Weights of a small mixture-of-experts language model, trained from scratch on English Wikipedia.
Size: 8 layers, width 768, vocabulary 32000, 191M parameters.
Training: a variant of SOAP for the experts, 15882 steps.
Below are experts of layer 3 (counted from 0) of a mixture-of-experts language model. Rows are named router (the router's row for the expert), up (a neuron's input weights, with its number) and show model dimensions 384-511. Each number is 500 + 25 x the weight over its row's rms, rounded and kept within 0 to 999. Numbers have three digits each.
Before each expert's rows: "mostly gets" lists some tokens that are sent to it at least half of the time. This comes from a sample of Wikipedia text that the model never trained on.

# expert 13
mostly gets: " in", " at", " In", "In", " during", " on"
router:482492485548471504507473509480511497464486468479477511512466528516484487474475494486468512467478506519476518464522485515480487489478498494496511492507383558485509468459486426503482507496530510524494576501476494488516484550464493445504514521512490514468535526499516534517490496501505533481475531514495488493529512503476484512476505489482476516520505488507475512462472494474480514462515
up0:505506494510495535543511464505468490539477541484508511460477454474460463561488485549479526517480473458494500498510528451475484495466544479510444504482494486535514474467516505497559532485470505514524519488470503537485499530496520512519545492509508503493524516518487512479468505498456507487508478517478529531487506512495499494516449493520518486514505512480491474511502540492556512511507
up1:529470527477503467485517485501534492526506457478533501468484537511512501525506500514507465499503495486520497456552480548530514508503539504485545478504483542475564475483476495519500467532497548500503545531541484514477487521522532527454520518485505514513520508475529482518485508455474493528519540512518497503549536463531494522509472529518444526502525501475496521496531541492523516489447
up2:500479462465488513457519498466496486469473554456482465503524516497458469472504458544521484485527493508470525454473483473488473499487557544473496487505488485512526466512521489523523526481562516472492500497464512512493515465515479554503560505495541460488481529447484507486481482467507495484523511492467493496528493467526494491511485485475507478489518476473502498460491482430464475501440

# expert 10
mostly gets: " the", " The", " was", " a", " his", "The"
router:447485456480499534482496502512563504504464521508503514511504506479483519508527482481519464510508510469455492512488491494509534485504555474554524519489455526522486519485484518482534452538496510504465506504484514488480490504517531539525498466514505517521461486489534539487473534491462485507506487481506478489478502477486483483538475467503483479533490507464505481428524513507507476508544
up0:476494495481553488524491546479516485457487488506464521497524481480535530548515499485499497496488495508501500486507495488555519524553481487523528524439501497510478494512494485489490507507520494511530524504546504514484507555489524503463522484501440452523503512494495542526499480511495514448532480458513477476483534519472528535501469512519474559516480480491532483507482486487531475517494
up1:475505499453486521476516508528508512551475507511566502472480476500451542496491457481465547510506462489478573492502479490493469482498541490521524497478508510465472526487503477486532479498512504500524491477519516511501514516513472505493478481496505554519514491496499524526491477493516467543528518527503493520489529483486424502490522504524490491535490496465534493516559466466491501484473
up2:494491489506490467488518502497518505473493494565521532454496495515495514469501501518497496497505512454478423515537520540487538502496517517482483541486437545453503518490490489483519476479542459484529461486536506527530472498513473445505511472496483500523503486489507493571477466466448519500482488516488481522481545491478518534524533492514507490504502510516505484497527495488512479493502

# expert 9
mostly gets: "\n", " However", "    ", " Succeed", " There", "      "
router:486507546505459494516511516515471470495546545486524512456544503505535516532515470522487508530493509550473465519537464483483512496515521515527510490516419508485510485496477509462488491480508480511489548488494500506478487503496490519492492491525475485433502488532520470517508463502516469488506529529522492489495507503471493492503495481527546488497485512494538496500530479476500521518483
up0:536527544466516500494508530468457478453498573551455504537437497518462470519522460519507507469485547538503504481535481527487494528515539461523532475499451521466508496482450514471451527491510538505489515466519489447491536480458527503485503513505496456476588492473490459528489491531478498497514480508492494490514481525500459550509509515536537469468506483464534490518517485513539515512463
up1:516557490476536496454522489476490493495538498519520470480481526568501515542497490498458507534528476551540473502531506473488505539537532490575492504477507495472485475531512493509505492535479485485476509525544494479443505515478498474483539526501492456507481482484488517499499495490564449468498533492497486457459522511487531487510518486512541526506546520506493477499456515507480506544529
up2:487461528534530509498492499523503509527474511483539532532506489509530462485504479486556490497521485485486513503503492504513482475513480477502511511494479476535505471495489522554510465504523480489477453489505527541523522521511504518490514530493530476522486507504484538478508565486496494505511507459501533508492483513473535481502486509537539520464499514509509568521506492504544438517474

# expert 0
mostly gets: " and", ",", "),", " or", " but", " after"
router:464483526472527496497521458494498499521489510533527486504490470504461489528546477487485492477486488481472474511530540524456533518507495491553548488499420524548467491473523462541519420466513501509486525493508480508516498490523468518528526495517484489481497507514528501499514506497497454508488479485490484500537512485522519550466547521521482517540501509484520491481500487501513509517485
up0:498496555515508475423518488492502528510542529480464508498484498489528484510548529477488530492499471524523521506496517510482514460518487486484484444526441504492511492500507527514464491491511534488464494512475463467514484479536442481499440542446505560503447470516498504454503512462464504531513539528478509513521504499507472523507505476495464506534508522462500501448482468571505502470511
up1:528497486516534505503507507495539520497525460506492519458503543508492516536503506520493469496480513462488507497555468524520505500510507483505478481522498487497468506527491536509453462444490510546529455514535500502475478501500432474496512444548500481497487458490536520534525548510470496474472467527532511505498494455494487507460542480472504484501523511500501512473498534505512498496480
up2:500457471518489502488477524536485456433466567488483479504517510524499483478508505516511495514523508509528506535475528474467487515478463494477486518485501495538548516523517480498518470567523500491446535503476497449479494472482502482456514499515512496518459519480540510529508500478524470515508470515502487514550480486538518532467502498484484507481523540447512522524525544505544442511479

# expert 4
mostly gets: "ley", " York", "son", " Smith", " Johnson", "ford"
router:457472532497500544510501488487471488497532495501523512552542485454438489533455398497512493493505489515490540523574487506529568492499480499515513518474465465550515487502509549525517391510535499517472511447485501498507496464533504518522523525478495480448496504533514504495533506483497483459478517478522548494518523481489485495508522484518502511514496499516513501412459502523525515482526
up0:506460465499509489466478472473519470525447485467515483511533466503507507492508497495526499504508528476519527487529524468515476504536502534484488489456478531493475492511474474511484464497505543529512481487559488525473452523503479512505500523476487566476483499518484468473462499498464487497515530494485476505494495466485451490557521530523502509510492502471496517513497515490525463483509
up1:494476504519524497522487481482522509489485480517493538538480437516521462514455464476518529500512539502484548465492532504520491501488500485515504519500512499518466545483502511491505443476494483484492523524507477543537465448511510496492512501495550450502540491515475493489496549469522503505472468529460520506476481496523541548530503462531502495506525514573483509473548504471503477458516
up2:526528543516529537516505500474511452523504561521444476534434463450415507441500533481476502513540534500520501521489520502536508507516459502503510509533476526542458511535531442506498475515456514485499465486472551485510445512516475480494490492485552485458456528526502494475490458476534503530480526502474546517435490484505504496475491494513570502490514497505485511508539485505510502469513

# expert 8
mostly gets: " \"", " (", " he", " who", " that", " it"
router:542544525493502497525517477514528497531484482526496497474560525507462502495530482507493519496508481496519521485498497462476489494496498539539520495511462553539495511509427491506543504510525490497518553496486494502530509499530496512448530500474496493473504491519504533494465508523434515523484514482485473489503535462524482538466528508526487515501486454481497519476460508484486502470521
up0:494504489470523481484485492502527480475491461549470489466526469515491553483509533530510517482505547474543533500514527505517519522536533521510503526453540531553489485527493471522500499527551465491537546535502455462496469498507524496501493507523503504492469535487561521511472536520479476480464499460521529538557463537519505503495489508542489528492505507516496519520455485539490480442547
up1:537500493502505482476488475451523501506487524485494486502525527506489551533481509521476504532464442521525491473502483480440533536495525454490533520482477504490481515483523471503507494506474524544537501480487481460487524491508499509525561519509515517530493516485528515484475533489502530501443528517454536484450494492483491470466466496503509500495513519534514498473505539491516479506459
up2:485504464543503499495467468469468495524456486491501461516470526506488477504490493511511473461496510500478470521464563509536519484507523486500502531507509465502498537543500455493463478498532473496526530481529498506528465483514517501470509499508468479560487508493501486495496507555516530482484508499526492473476510477514493508476505462498495527534459512514466546485518486533460498500513

# expert 3
mostly gets: " years", " career", " album", " club", " station", " school"
router:524525512527483481509485493472510502465520498474518530522552491495489484494549502523534517541488486530489514527547520474467497466488488490544508499517422496538496504492468464473494495464546488547501514510501513467466514481520510510496473437462468487495519513526499496480512495484490484494504513530523491499523490497515517504517502468489493487479514500439498504492475511463481520515552
up0:532432525513470470483477540491514512439525518505530544532491477499500473486486481509459486490523512514521513460531487493463525490527511492493482564487504497498472515474518504499529542508543465510494435528469498515500490499517530539483488482501438489516528522498509472516504485479497490468480514488509445518470516505515519511484514519494488487520515493453513455530532495452524510509494
up1:515490510494511520488476479478514498504494505486489512492559503498497459494578501515516550488544472484482515460489537510532528574477511484479505477539481485507478500471466510503493477479499434493570506535495496485472491512492546520501497478479484498489508526509502473487510464487487492497463483525549503467486493523490506515493466497491520501517543505494487481510502473484526516496512
up2:511493476485462459511551477495475515519472486476529504490536512482456503485497531489515512557506545503487469479477523485434523470520563522520544500497513481484510459478497515518464483541519521523508506540464479489470474575492513514486503536521534558587511532505536512499517469513505489534504506516499483473491501503505504484505513475486470493499525475505491492508452489511505470534491

# expert 11
mostly gets: "–", " $", " MF", "+", " DF", " Air"
router:495490507510490441495499471517465501540456453513490505488540543520489493456512425514475503525477523519484468529573493510478504495496482513512533501514473543475520499499464525479473449538480491539483521491491469433515511536496492486532499501464552499491542532512502475508471519489480406465517513523492431491482559500509504542507529488528464512520491483506490492478496477440485502506471
up0:488445503478480436522509486479531461478509538504487455564462530489470510512512483460462493545523496454474492467503517523497526457559488540467526527509504565498521552477502475511494535531487484522461530529538508464489453559491529506506479494490513492518469508505506506468521474508481510445508518499512518431483543470479456456477469513510507484447513519516469483536528490524513481499509
up1:486456506473482482557516539502499463508457479489480454546516493503506477508489498493501539524478514498496530479496506472481529498539522514519463470448509547475493452495498558556466439497518532497516517511490467512516533492537510493494517508484473500512507505501498455518502506540515476521469498492501468522561513494526481525475491492474464480478525511549509440496486493528451452490519
up2:490507500486514489498473534506525507469506519497508476512503487485518480489495504511514465528467528483503496452514461493524512551508489502503478535474472487540507451488512530503495475513511495485507508455499490494541480480486473563536482543517468504516507492533483514477506484461487459479524498528542491534524466481502534509478524542519504471524514528517488505502514461532451529458513

# expert 1
mostly gets: " by", " for", " of", " 4", " 10", " 8"
router:485512503541515463493506542530508479493554507515470497514519530502502509510484504499500457519493538507539472489549521539539446470520514504516515531501456529475497532535487524496529486488476470509450562520493509510494565480540468469496521474523520496487503475496533512485480530494463474496495544501511501466493502498501514524482494493506505489502520492517502506516533515474548490544480
up0:513539505466489448547472516488513465546487506515467504500450480523522523463521517518491518471503474513486551529464518509501515512492522514513482589527498505491474545492488482491465494515481496530486503474488499488501479512492513502492492534524469545472504488485460489565544482536470510511524521500486511540546471506442525534455500546460504452505488496507516478511505512499517487502485
up1:477480495483514488503496492492523534524496510521509451476538494490469505472534507498488502524470519493506508488513539504503475443497563543543520501498536535467506464517474502439488493526497458454520538481475495504500465435561508511543513505494548496548509507483496505474470492481502472491502492480488495497541487490474500519483479510488485487528482464450534447530517513538544478532541
up2:492474524503493450487490517508502464489516506518502485487517478494451510527495536520488488462521510515528507514491470489498477485571535484495457504513502531489513539471512559480541496525507443519485572479527532459500509500504550469565501496485511475477515485449507510536533508538511476474517484489515470489528489505495502485480489476501565510508520503506512501414501498486518476495538

# expert 14
mostly gets: "ism", " public", "ization", "tic", " social", " low"
router:483501540532503512505505463508514502511528483490504511525536520513508484526529470539465496505506514509506515500527503519526491507483578519557526503499462509534514477474397472524515509552505485513482512529516515456500522489491510484532511490490539490481495500509508483516484508479516450527510545522459481507504502510531505515489526504510475491491496476485495524458510512495472503518497
up0:487510467505474476501487453475482480472505529522478524505512515524532480488495530480482519498500511506482500496476488496565500546541517487509522500474516521500493496532470489486479489508528503470521503486546498489552527534494460511456487516492454520476488503526498512534520489534496496531520516509469477488496511539529496507466463505506499457493525525513510453476502490490530504525530
up1:498494496543507483480494494458535524535484540491517500447513474493484493505475520492515512488521516505504474479485496499512520527503523508475473418533505539526463444496459518535461507503510510513526511467535537519484494489538503490499496481553484481534493446502518457534497516483511495507528521509460522500496526494500512529513471519519498518480504496482437463496519481486512460506495
up2:491507525522508489491476516525555519491513474495490498540506481516488504499486479511456469462463475478547496495481491469451475517463511481465522420510491470485482482470473422538466511490503491516475488505590544477497514477474511495488511477486503473463470507470513507507462508538513449487525513521544515491504465502530499470527493532479544475524493475475469497469502518506503489457473

# expert 7
mostly gets: " La", " Al", " de", " E", " al", " San"
router:454482482515511505493497475536562516506519490517498500514465470496496491519510464500473482520527512506519503534536519509476487511471503493555516496481456507559488493417514477505528434513506489509500554506488507452497485494491484498555488509544552495466445510513525501508426500492485514536491508522544502464465504508532499534444494485508515507465516512494506510498502491503491474495528
up0:526492498541506538455489457537465468487453488517447500519474488550488489485514501482531485522488513517486466466519450551477469503474474464514449532534506538520500531457518505495489440508519528521524487538496499481518491509485443494533514466499522525478506495496518467511511491497461489487485541478485497455485505446461527519479485515449488453467530446480526531497488487520505462479513
up1:469540495517503518497523493493503495479485521519480488502521506537497512512488500472502472514487494471520481502518503470448543526498483533504516461477498503464543507487478512478530484505481516478520535496518537473539493496499450481549500504492607503490536499507511493509487502523476515495507467478508521476523471431511513496492528479530504494503486515444481498480500520509500496501498
up2:487481520494519479477466467534491486524464511532529527501523540483515513438525502508497529536539470490471521482531535500516552473501518508479505480508548460483519504445475509477493541526455484461480541491486501533509469537509481516513508504505480501491538500515470484544485480470479500485469457523524546539524509531486533494506495477450500503508542500481557528518515479441451515540519

# expert 2
mostly gets: " ", "b", " g", "B", " b", "g"
router:545478489515515477496505486518485496536505494498511502500416535501517510494510507512455464526504468503469499481557498520507476510470487503490500508500456472485535456473479491512479540473505516501526571437532493509495496532524520560498469447603503489471526499491495544514492499501509459510497489472474575537471497516491524522483477469511498517496506498523482499518495504562489487498526
up0:520521462486523522506502440497519498488524491490442534493503507483476450525485478498434459512506505460482533533512522498557505487480534471488481485520465488497494522469478491527455518472511493515502479551453483529501522559464466497510506475510532550528478550497457514481497496475486513491469479485509533516500538480577546531483472508470512494510496499542499446503484514517521530490512
up1:500455544466497496450435517490545471526523496447483545493471525520491542535483505503540464520453516459478489464501516457511496469514443450446541496459490515464526539505510461520500515473498511539483555507522483468509527498493538492512491504494465500496523489492550520513514450492487513479478497429483457537498508481484554541464502479519484478580507509516504496550505486525485495531527
up2:505522502507501461526486495462485488460514480494521511542525507508511506504489548481495485528514467560463494479493483500541515532503486472482520481547527490521502544533524465514482469432521486514513526484496508476508506491484515542499538523495523539482498496466505513507474538539530512484478493489498514472480503505484476506485477504472522490506496507457541520511524498502530519509502